{"n_experts": 24, "lr_router": 0.000794, "n_head": 2, "head_dim": 128, "norm": "rmsnorm", "init_std_qkv": 0.0249, "init_std_up": 0.0249, "init_mimetic": 0.7, "grad_clip": 2.0, "warmup_steps": 474, "final_lr_fraction": 0.1, "batch_tokens": 65536, "train_tokens": 207600000}
Below are experts of layer 5 (counted from 0) of a mixture-of-experts language model. Rows are named router (the router's row for the expert) and show model dimensions 0-255. Each number is 500 + 40 x the weight over its row's rms, rounded and kept within 0 to 999. Numbers have three digits each.
Before each expert's rows: a language model's description of what the expert responds to; "raises" lists some tokens whose logits its average output raises strongly, later layers aside. This comes from a sample of Wikipedia text that the model never trained on.

# expert 5
It responds to: Place and institution nouns. Capitalized nouns after of the or in the naming places and institutions, such as County, North, World, Cathedral, family.
raises: "'s", " and", ",", " and the", "’s", ";"
router:487470596486466533549381510512462505511499511536527521451564438497523452483512557495478460523513551470493570485463514429474507534524466477463560447452556523508512491470494477488461537479493460497523522484548455500476567471512484489569465546435539437520529464530513486490393542528487499509487446487479528515478551476498448552575485500491548520509500479529541509464573453567447500496529521490486460557421411472485513496480512518521491524523512420459531502468479518494508588488542497509490513474525511583562572496510500539487509393458482434559454506474463450557490523546498513548510427476494548519453579485499498552403414539583576478489449423512510495535453470535502569537505587519566546430494481508457528522526472548426485412512528547514544529552445493481501482492505470

# expert 17
It responds to: Line breaks, list dashes. Line breaks after section headings like See also, and list-item dashes or colons in infoboxes and credit lists.
raises: "- The", "- S", "- T", "- ", "The", "- A"
router:457428556448529451522489483467451452440484507514512434476513521505523462482522478448473539460464486490512465540526550455513451510481529496526527536454556470479505558515456446549556503475469418510537507489517527489477518549460540510539453503559535544431509490441490452537498526463521553439449526482498533555531505471518563574391417477572518481465589536529542531482432473470515538511488446556525471544465527440479491427483455484496508467505527566558466463558535527480499547477494458585435528484575461443479461469569509465519553513507533544538506498545479482476520497556432461471438440491502499505536428549408535513498548488501512430455460498447511527466547527462460464511501449543496525538575420454489549487523499509514455491577484475517486451488512578529554558488428401

# expert 4
It responds to: Leading digits, initials. First digit of years and numbers after spaces or commas (1, 2), capital initials after a parenthesis, and blank lines after biography headers.
raises: "999", "000", "980", "944", "025", "994"
router:521560519481569574483490526479534441459472470418569491500502368456515473521500525517488505433544515544476482445470444503520470467544520534487421504484513539473483514418493518463536456598415537428513542512441502517452494469545445478534463492431438529561521532534536486549488464503514503528571458514523441504437484442438544499495512539455508505595426485533491471531546489516498483518523549519516468508501506440489528487559483477540430560471547456452537486517488518476421527515534561437537435496476518467401524498501491510459429533483438463477477494462482560415449504454542498455495444451374456549513565481472527469539524509468499455532545528452473481445530475497511476473503439488560563472426537526533519493476504525503501482489521530417503530428466459506509505505489518

# expert 1
It responds to: Word-initial pieces, articles. Short word-opening pieces and articles after prose words, such as an, as a, c, un, soc-, inter-, har-.
raises: "-", " m", "h", " c", " "
router:505517514449443506471475482524480481441527431494526493536465504529460497473555556480536512534463530491520565514482489469529560464476479497500530434411504504419518550482447601550476514459433444486476403440433533537433473431468491500429463523513446482509505550514473471501469507539537506489436531512573478547504474581503520443507532452441453463444482520484543448476550553520548435492497463479555512535523538488601484548469490471488518489501410481488506465514462442526503461482560548440535603492488444504522448541527553540494498538467463477441485540493553457444489500546544525462521520491583552485498493464610457511520526559463469518567537476500517462471516532605552512546471479444458541453505484580548505491509538451408493505461470490454532487556499455482508477474526533

# expert 14
It responds to: Auxiliary and main verbs. Auxiliary and finite verbs such as was, were, is, has, had, to be, would, plus verbs like continued.
raises: " a", " on", " the", " in"
router:559466439547451454520504450529466545565498468427501522592537551488488544489535471552460446542469518438526559538533493481562514447531530482502560465562471525501420514533499505454482582456512533486448529463471562549488439491558575482433487527474499493532564520513457513498522554459550489428515571490445521507477501492473449532537547560539462577491513483514491475510482516564543513484553500502477459494532490547545483516537412466491488528577536597488503564551498576475483447485521514485522513489465519547526465502508442490490495487519480524499483525523509596580543461533439488485501533539482521457442530517458506540577505526537452407453491528523425503443543490533475491496487555456536448504480491522521485516394477498536448589487543550549530456450507515445447602499454517

# expert 15
It responds to: Music and title words. Short words and first pieces of capitalized titles in music and album articles, such as out, back, cover, S-eat, C-old.
raises: ".", " and", "t", " of"
router:462416540506509549492501489435520447514498559464401511528534445483595522486455582447511436502415494472518483537487511484445466518579497518491505511491531581473525558532448474496477461526468529471506560550554416510501571453396513467445569515542519469553481524534556477438524479469525423473529498468472516500582478512447518504547484500539463511506479556503548445611436524511451571475463570517494486468550478515533470499471519477460451465494521497544536555495490503483536501478503558473368475451567529463484410485524516493508498512517496467556433493550492479474582520459523459529511522451469460451446472432571514522536448447492505540468491544477559467451449559510474495546454489509520461488580517474571544491503492511538493524475510506581489525491475491514509443516518499

# expert 11
It responds to: Coordinates, parentheses, infobox openers. Degree and minute symbols in coordinates, opening parentheses like (born or (age, and mid-word pieces in Slavic or Turkish names.
raises: "acy", "ayne", "augh", "it", "ita"
router:522532476456538516547457471496543560455445561579536516463434485483541483490494456559609611498526579480491528514539490468488515479503494486536477560486522440558475456462560552525573500482521486570527501481467455463535539577472567464531418534526512495441546478403483472502529480521465544536502464494566504505464474472457502466449592464475428532472483496447448431508541435469563570510460445506557490538518457470507496501474483428503488496481529537558512425510479459542510496495429543477462475558497508540498471469494468437531486569503506537503456549452469506484500439526534557509493562510577520508567502464476543494516576508525489575408497463465444492490456536546520611567502494428495485501467510495511468526479496483538518509504489477531420497494455495487565469480555450

# expert 7
It responds to: Number digit groups. Digit chunks that continue a number, like 000, 014, 972 in populations and years, plus some mid-word pieces in foreign words.
raises: ".", " ", ",", " |", "\n", "-"
router:450525496430533488486481455580516552560491417524574564509524523497460491524524463490454448538582497459505524462431461546455537483488557551496482513522481468514551442484520604502469528496532505483563530526540540503526520530482468539526561493496547514488496522501492465455507569549563486550518531488420479501414487485606482530536526442497509557495414464450490566489521457482517563445476469465506519552463409507429497466508460494544453493514546435536536408549514441549417544574569468495570502541503499566591510521459484500462539493550514492484528515483468527560513487578560510524512460529490537561478495524519524544530522413531455491463486498498527508546540481532506454548482488486429518509525456426550464501466441533542548525495566511497559565518511506502449484533544461

# expert 18
It responds to: Noun suffixes. Noun-forming word endings like ation, ity, ment, age, ology completing a word, plus nouns such as power, election, law.
raises: ",", ".", "/", " and"
router:490481514424507556515539562564474478518497489502494540500513440537498454496567488475549488496518442482561489498555437518499449500467466477512504490557471510509507471464486515458539487456485524488511546534563517498563438458585473511482545503521591446527521541517499574434567429503532471518464443563440506519525481558510511586550541469521461601534514435552526497461515459469485499491485512477531527442435527555464436448478566512495476472470566538464432469535528511501521524476478487523478428564525452479517563476518481482460434496464525516528583506499481507564456488494562505470570435513523510507498508584475461480527478490490439551467466455543540521525436391524557475475609528530515488512453499502532485500529569491491586651502500511488525563511490517474450467528470438